{"d_model": 192, "n_empty_slots": 6, "init_std_router": 0.0377, "lr": 0.0039, "beta1": 0.95, "beta2": 0.95, "seq_len": 512, "train_tokens": 370700000}
Below are experts of layer 2 (counted from 0) of a mixture-of-experts language model. Rows are named router (the router's row for the expert), gate (a neuron's input weights, with its number), up (a neuron's input weights, with its number) and show model dimensions 0-63. Each number is 50 + 15 x the weight over its row's rms, rounded and kept within 0 to 99.
Before each expert's rows: "gets" lists some tokens that make up at least twice as much of what it gets as of all text; "mostly gets" lists some tokens that are sent to it at least half of the time. This comes from a sample of Wikipedia text that the model never trained on. Tokens count by the router's weight.

# expert 2
gets: "in ", "for ", "\"", "first ", "-", "W"
mostly gets: "South ", "three ", "North ", "second ", "first ", "["
router:55 40 17 55 64 44 30 44 51 58 61 40 38 62 62 63 48 59 70 61 31 47 82 69 62 61 52 44 55 62 55 42 71 36 41 69 65 33 60 44 44 36 41 41 44 43 36 53 40 57 34 75 63 61 55 45 46 39 38 43 93 35 31 30
gate0:53 52 39 34 53 40 42 63 47 49 50 37 73 11 38 58 57 37 33 40 56 58 62 64 49 84 61 33 64 54 48 59 43 36 21 20 54 58 64 72 62 45 43 46 41 50 69 57 41 75 30 65 27 66 51 59 39 39 71 30 62 65 74 37
up0:69 52 41 44 50 22 34 44 72 43 42 31 60 65 38 66 62 34 52 36 63 48 81 51 52 48 48 32 45 50 56 64 48 59 42 58 50 55 37 72 31 58 24 56 28 66 76 80 48 51 65 58 42 64 45 29 47 29 34 60 46 55 39 66
gate1:30 42 34 81 40 40 42 68 60 47 52 38 37 60 77 44 59 53 67 63 48 27 62 33 78 24 65 57 51 64 50 36 60 25 26 51 34 51 86 62 26 61 86 56 43 27 54 49 59 24 50 63 62 62 59 51 31 54 46 49 57 55 35 54
up1:58 51 47 37 44 61 53 63 09 52 31 47 45 64 37 37 64 52 43 65 58 55 47 48 37 36 45 54 53 51 79 79 41 69 52 50 48 54 43 65 35 34 34 26 16 71 41 42 49 49 48 65 57 36 25 47 50 37 70 55 70 47 55 54
gate2:66 54 45 31 33 47 51 80 49 57 51 44 44 57 37 43 73 43 42 29 66 75 57 56 50 80 44 71 30 39 34 32 40 42 49 39 40 36 83 59 48 41 84 43 22 43 59 31 61 33 21 60 70 71 72 75 49 71 46 65 57 27 71 30
up2:37 56 45 53 55 48 65 48 41 49 47 83 40 71 86 34 44 64 26 40 43 20 64 28 71 09 42 49 33 93 75 30 54 56 40 67 54 41 17 34 50 48 47 54 51 52 72 29 60 69 46 44 44 49 50 31 52 40 73 53 49 61 56 46
gate3:54 54 65 62 50 27 66 63 24 48 42 63 29 61 39 48 29 57 21 51 33 46 33 87 53 59 66 58 53 60 53 37 55 56 52 41 84 36 52 67 60 45 44 72 27 55 43 39 61 77 57 31 56 59 40 57 50 85 66 41 55 84 51 39
up3:78 63 37 42 57 45 26 54 41 43 44 42 41 58 75 55 33 33 68 54 46 27 40 32 24 57 39 72 33 47 62 44 48 21 30 54 58 31 34 89 56 48 48 36 51 59 46 28 35 36 73 47 52 42 31 34 60 67 52 67 59 60 47 38
gate4:47 46 26 46 53 44 61 61 41 49 54 50 57 40 52 51 61 76 70 26 69 37 23 59 57 53 58 67 68 90 19 35 28 29 34 45 57 37 70 49 29 54 50 51 51 44 40 38 31 55 72 71 70 68 25 65 67 38 43 47 30 47 49 40
up4:69 72 36 52 36 48 81 35 68 44 46 63 51 72 87 54 54 43 27 58 43 28 41 57 45 37 45 40 55 79 52 57 50 44 71 49 44 48 47 54 55 79 53 33 53 42 42 40 44 56 66 33 38 49 42 55 63 50 37 45 66 35 70 60
gate5:25 33 44 75 51 45 48 58 65 15 56 70 34 45 39 64 55 61 59 43 31 73 54 44 77 78 59 64 55 57 51 32 38 59 50 52 57 46 31 43 43 44 27 65 58 35 42 66 44 53 67 46 57 83 33 66 46 43 31 56 41 61 60 45
up5:43 56 32 77 34 58 36 73 48 53 81 39 42 54 75 52 60 59 46 28 45 78 63 56 29 44 41 73 63 60 41 48 35 54 38 32 84 67 51 66 83 75 59 37 50 34 63 60 31 58 51 39 38 34 39 48 40 63 40 45 53 45 32 20
gate6:34 56 40 51 38 29 36 84 49 51 56 55 55 55 36 57 51 67 61 73 61 26 57 55 62 55 66 40 47 51 31 63 49 53 40 70 60 65 10 40 53 33 51 54 55 59 45 55 43 55 49 52 69 62 56 46 42 42 46 26 89 48 47 58
up6:56 61 35 40 56 16 58 60 78 25 65 53 54 47 37 74 51 39 51 55 49 17 51 30 49 37 35 61 39 52 53 60 45 76 47 31 55 20 34 86 37 30 57 62 34 24 50 53 67 69 47 44 83 48 39 48 48 35 55 39 31 41 43 59
gate7:59 20 75 15 68 31 70 59 39 29 61 44 61 61 35 27 50 66 67 51 44 35 53 69 57 53 45 69 54 34 53 47 65 57 80 48 82 65 46 56 48 25 59 32 53 37 63 45 34 52 45 63 36 60 42 62 47 72 40 50 41 57 53 35
up7:49 57 59 27 34 45 53 81 36 51 46 30 60 41 34 34 41 54 48 63 52 52 54 39 18 63 42 43 39 51 39 61 51 78 65 20 47 70 54 48 38 59 43 35 62 48 73 47 58 41 61 65 36 48 54 47 59 63 38 34 29 56 36 48
gate8:56 73 46 46 33 63 56 35 48 41 82 64 70 53 75 32 65 31 32 51 60 39 55 41 65 61 25 42 49 44 70 44 52 49 42 45 30 47 37 88 45 26 50 54 51 36 34 36 53 46 39 54 56 50 54 56 48 33 47 60 54 65 64 53
up8:52 52 35 39 39 58 37 44 69 57 68 46 32 78 46 51 48 50 59 34 40 43 34 60 50 36 30 36 67 71 54 33 46 42 60 33 55 47 47 56 58 41 66 57 74 18 75 51 81 46 28 20 50 64 37 48 59 67 56 57 35 48 53 58
gate9:52 37 59 57 60 33 49 56 53 64 40 45 69 46 32 22 24 36 47 72 40 87 51 19 41 54 54 73 53 30 44 36 55 66 77 19 73 28 59 40 37 43 43 48 26 44 48 46 27 38 09 40 49 65 42 80 54 42 55 57 64 30 54 52
up9:21 60 20 54 62 53 67 48 47 42 33 55 51 32 44 52 76 60 60 69 34 27 56 63 21 47 23 56 50 63 40 58 49 66 43 84 64 49 60 82 50 41 58 57 41 49 63 46 40 26 47 51 51 69 54 27 33 39 54 63 46 60 60 69
gate10:48 58 43 65 45 43 31 44 67 58 55 42 36 55 59 44 53 48 45 51 48 36 89 29 64 54 47 28 66 40 27 38 30 58 62 34 54 62 75 61 95 65 48 30 64 62 52 70 29 33 41 49 58 63 45 73 43 31 78 47 54 68 37 64
up10:53 74 54 12 50 73 47 43 61 66 36 63 68 58 55 68 54 33 59 66 37 53 48 45 36 48 39 52 64 34 26 38 28 44 37 44 51 31 59 45 29 48 46 62 51 45 77 40 52 59 42 40 57 78 56 43 32 36 67 70 56 44 54 50
gate11:49 68 64 50 32 49 29 82 53 65 20 18 32 37 41 57 49 64 54 44 41 63 59 61 50 61 23 44 53 52 53 38 79 44 65 52 34 53 61 40 51 40 64 66 43 57 46 47 59 26 55 33 20 69 47 36 22 55 51 24 29 34 36 46
up11:59 52 48 62 48 45 61 35 51 53 53 62 59 53 60 67 74 55 36 76 70 69 30 50 58 57 48 39 71 22 86 37 49 50 75 42 44 31 42 56 51 54 46 58 68 43 46 76 49 51 42 62 29 63 72 57 29 37 44 52 84 49 38 63
gate12:64 59 47 51 61 32 50 90 77 73 50 59 84 55 36 17 41 45 61 59 67 67 48 28 74 55 82 46 53 43 55 50 47 30 56 56 51 47 39 47 67 29 53 54 54 41 44 54 67 49 43 23 37 27 50 82 52 43 88 52 50 48 56 57
up12:24 24 63 50 43 45 37 55 72 47 53 35 19 46 55 75 56 30 46 40 54 37 31 75 34 56 58 63 60 56 47 13 50 31 43 47 39 49 75 69 27 62 29 65 24 55 75 40 47 49 54 67 59 51 43 47 40 25 32 53 36 42 49 33
gate13:50 39 35 71 74 33 66 71 52 65 22 51 50 89 34 49 68 51 52 52 41 17 50 50 72 42 67 44 41 56 41 44 54 37 70 69 75 50 35 19 66 66 49 71 35 53 43 42 52 70 37 69 54 63 58 60 50 64 46 37 64 60 59 69
up13:63 29 61 50 63 66 50 27 75 36 23 71 64 58 61 53 54 31 35 63 48 48 44 27 41 78 84 56 78 39 19 57 45 35 58 24 55 40 37 58 34 35 54 58 44 46 64 32 71 51 51 50 64 43 40 35 24 49 43 29 40 44 65 28
gate14:65 41 41 29 50 40 45 65 89 57 37 61 52 54 48 79 67 44 72 52 54 72 53 66 48 53 61 71 38 40 44 38 57 47 53 53 57 51 79 67 38 38 78 47 32 35 46 49 55 39 11 59 52 65 67 55 72 51 24 40 44 73 69 43
up14:65 42 32 49 43 54 74 66 54 28 77 44 56 76 43 56 57 38 32 60 52 84 86 35 35 44 42 59 55 74 65 43 56 58 53 44 59 35 27 76 78 56 41 48 46 57 43 58 35 54 39 46 60 52 54 37 57 74 51 30 39 36 48 56
gate15:45 23 58 10 69 51 29 49 76 41 62 37 36 51 49 29 74 61 42 54 48 29 47 78 51 70 44 40 70 57 44 21 40 33 49 55 43 55 28 61 67 38 54 50 51 41 57 59 68 67 23 19 30 58 38 79 50 36 61 43 22 69 44 49
up15:41 38 63 35 71 41 45 21 63 54 59 53 46 32 59 62 54 75 67 73 37 56 32 59 71 55 62 75 38 84 22 27 59 71 38 26 20 27 30 57 32 73 34 79 51 77 31 58 45 52 59 56 50 33 34 31 21 46 58 51 23 41 27 56
gate16:59 71 55 70 45 70 27 40 45 35 36 39 30 74 60 39 60 48 38 64 22 48 37 28 49 56 22 69 70 29 93 41 45 13 38 40 43 05 44 65 43 33 86 41 65 38 66 41 54 39 45 66 56 87 53 39 45 47 51 26 60 27 36 18
up16:41 53 88 45 27 71 58 47 44 53 54 35 44 61 29 63 44 34 50 61 65 33 60 48 42 45 41 49 60 18 51 41 41 51 76 57 60 39 51 44 41 35 44 67 37 52 51 29 45 61 46 15 59 42 49 57 56 63 43 42 59 56 58 52
gate17:62 65 60 49 57 39 41 57 69 46 71 75 31 67 35 49 51 08 45 41 51 30 47 60 45 43 42 55 52 35 52 45 59 62 52 30 69 64 60 54 59 25 53 43 70 27 34 65 53 64 46 40 99 84 63 53 54 49 41 45 61 15 46 64
up17:58 29 67 48 45 41 35 46 35 38 66 36 54 42 50 74 57 40 46 86 71 63 52 59 43 36 47 47 44 54 51 16 45 42 40 39 31 37 34 41 63 47 37 60 47 46 57 34 62 49 84 35 52 44 28 51 17 55 46 51 54 28 43 35
gate18:35 15 45 43 26 59 38 51 37 42 47 29 58 33 68 55 43 30 67 38 44 48 31 51 59 37 53 61 62 62 60 48 46 50 47 78 46 54 57 42 39 35 57 39 14 12 67 28 36 30 27 67 43 53 41 56 37 71 40 53 58 63 40 41
up18:47 39 62 65 55 61 38 15 48 34 76 74 47 54 40 44 68 80 34 52 36 45 49 57 43 44 51 47 49 56 51 50 59 60 80 35 36 41 61 45 49 51 43 51 48 47 42 27 39 58 82 44 58 50 58 41 47 71 44 23 73 68 34 48
gate19:20 69 31 55 47 55 27 48 60 51 43 54 32 56 77 47 08 39 33 57 43 39 63 24 73 46 39 62 62 47 68 23 50 56 28 43 52 58 54 39 42 39 69 63 59 54 68 46 38 67 75 88 68 32 52 47 39 44 20 58 45 61 45 64
up19:30 58 38 64 58 40 26 63 29 55 48 40 31 56 30 57 50 17 27 36 68 66 25 66 51 47 38 18 29 55 47 30 62 56 40 47 67 38 43 62 72 22 46 39 38 58 49 28 23 46 25 39 30 47 72 32 45 64 60 53 65 23 49 62
gate20:36 41 59 68 41 47 48 54 57 63 63 59 30 33 48 64 26 41 56 47 53 64 52 52 56 33 66 37 37 57 60 59 18 31 50 20 51 50 35 28 61 50 69 65 26 27 66 55 33 64 38 79 43 37 69 72 49 44 36 54 65 62 47 39
up20:61 48 55 58 50 65 33 34 54 60 55 44 43 52 14 57 36 30 42 62 55 34 75 38 41 24 47 55 55 29 48 58 41 62 43 79 31 25 41 53 46 32 49 44 33 21 77 10 26 57 70 74 41 57 65 31 22 49 54 33 43 64 39 26
gate21:37 23 47 49 47 47 57 56 42 56 56 57 26 48 51 72 35 44 20 56 38 62 58 78 69 47 55 45 47 36 82 38 65 39 70 42 52 37 83 42 54 55 40 32 26 57 47 29 78 48 68 65 45 18 41 59 45 59 39 47 60 50 22 62
up21:79 44 81 42 47 53 48 30 65 53 57 44 43 52 46 38 28 62 73 69 58 60 44 32 53 56 77 44 59 50 40 35 31 55 50 54 47 53 32 66 46 48 56 51 68 51 55 34 55 65 56 71 64 74 57 79 39 78 56 51 68 42 57 55
gate22:52 69 41 48 60 63 27 52 48 25 88 65 26 76 63 46 50 63 85 57 56 39 38 50 90 48 57 53 63 31 71 82 35 26 60 50 57 49 56 56 37 65 65 30 40 31 51 29 40 33 33 57 61 70 27 58 54 35 53 46 29 46 61 44
up22:42 48 40 19 25 65 62 71 71 45 50 55 45 47 61 56 49 70 24 25 35 54 34 16 44 60 45 53 56 40 38 64 29 47 35 24 68 48 56 63 40 76 78 64 29 59 67 48 28 52 51 64 47 71 49 53 50 34 35 70 55 60 51 45
gate23:50 45 49 63 56 18 74 39 55 63 60 60 26 69 49 50 36 28 67 58 35 39 73 70 67 38 43 54 45 59 77 33 55 45 43 43 44 34 09 45 61 56 40 60 26 76 73 50 78 61 50 51 51 63 77 35 26 45 34 61 41 47 37 67
up23:44 42 41 81 70 61 31 68 17 73 59 81 95 16 61 31 48 47 48 63 32 56 49 52 60 51 67 53 47 66 82 32 63 62 58 42 27 54 56 43 54 44 53 39 62 55 58 48 51 53 29 35 37 48 33 55 82 67 41 47 43 51 41 54
gate24:09 55 49 78 46 62 55 76 39 48 61 37 38 78 48 72 29 37 48 22 47 44 53 49 37 51 37 64 49 39 37 52 54 52 56 56 26 60 53 39 48 54 52 49 43 41 48 72 42 11 34 33 54 42 47 64 08 40 49 35 64 59 75 51
up24:62 35 63 62 70 51 43 85 42 42 63 75 46 56 54 54 26 39 66 41 42 42 65 36 47 42 34 50 63 43 88 84 43 43 48 53 25 41 43 34 50 67 22 55 55 63 50 40 37 59 42 56 15 17 79 56 29 39 70 42 53 52 36 50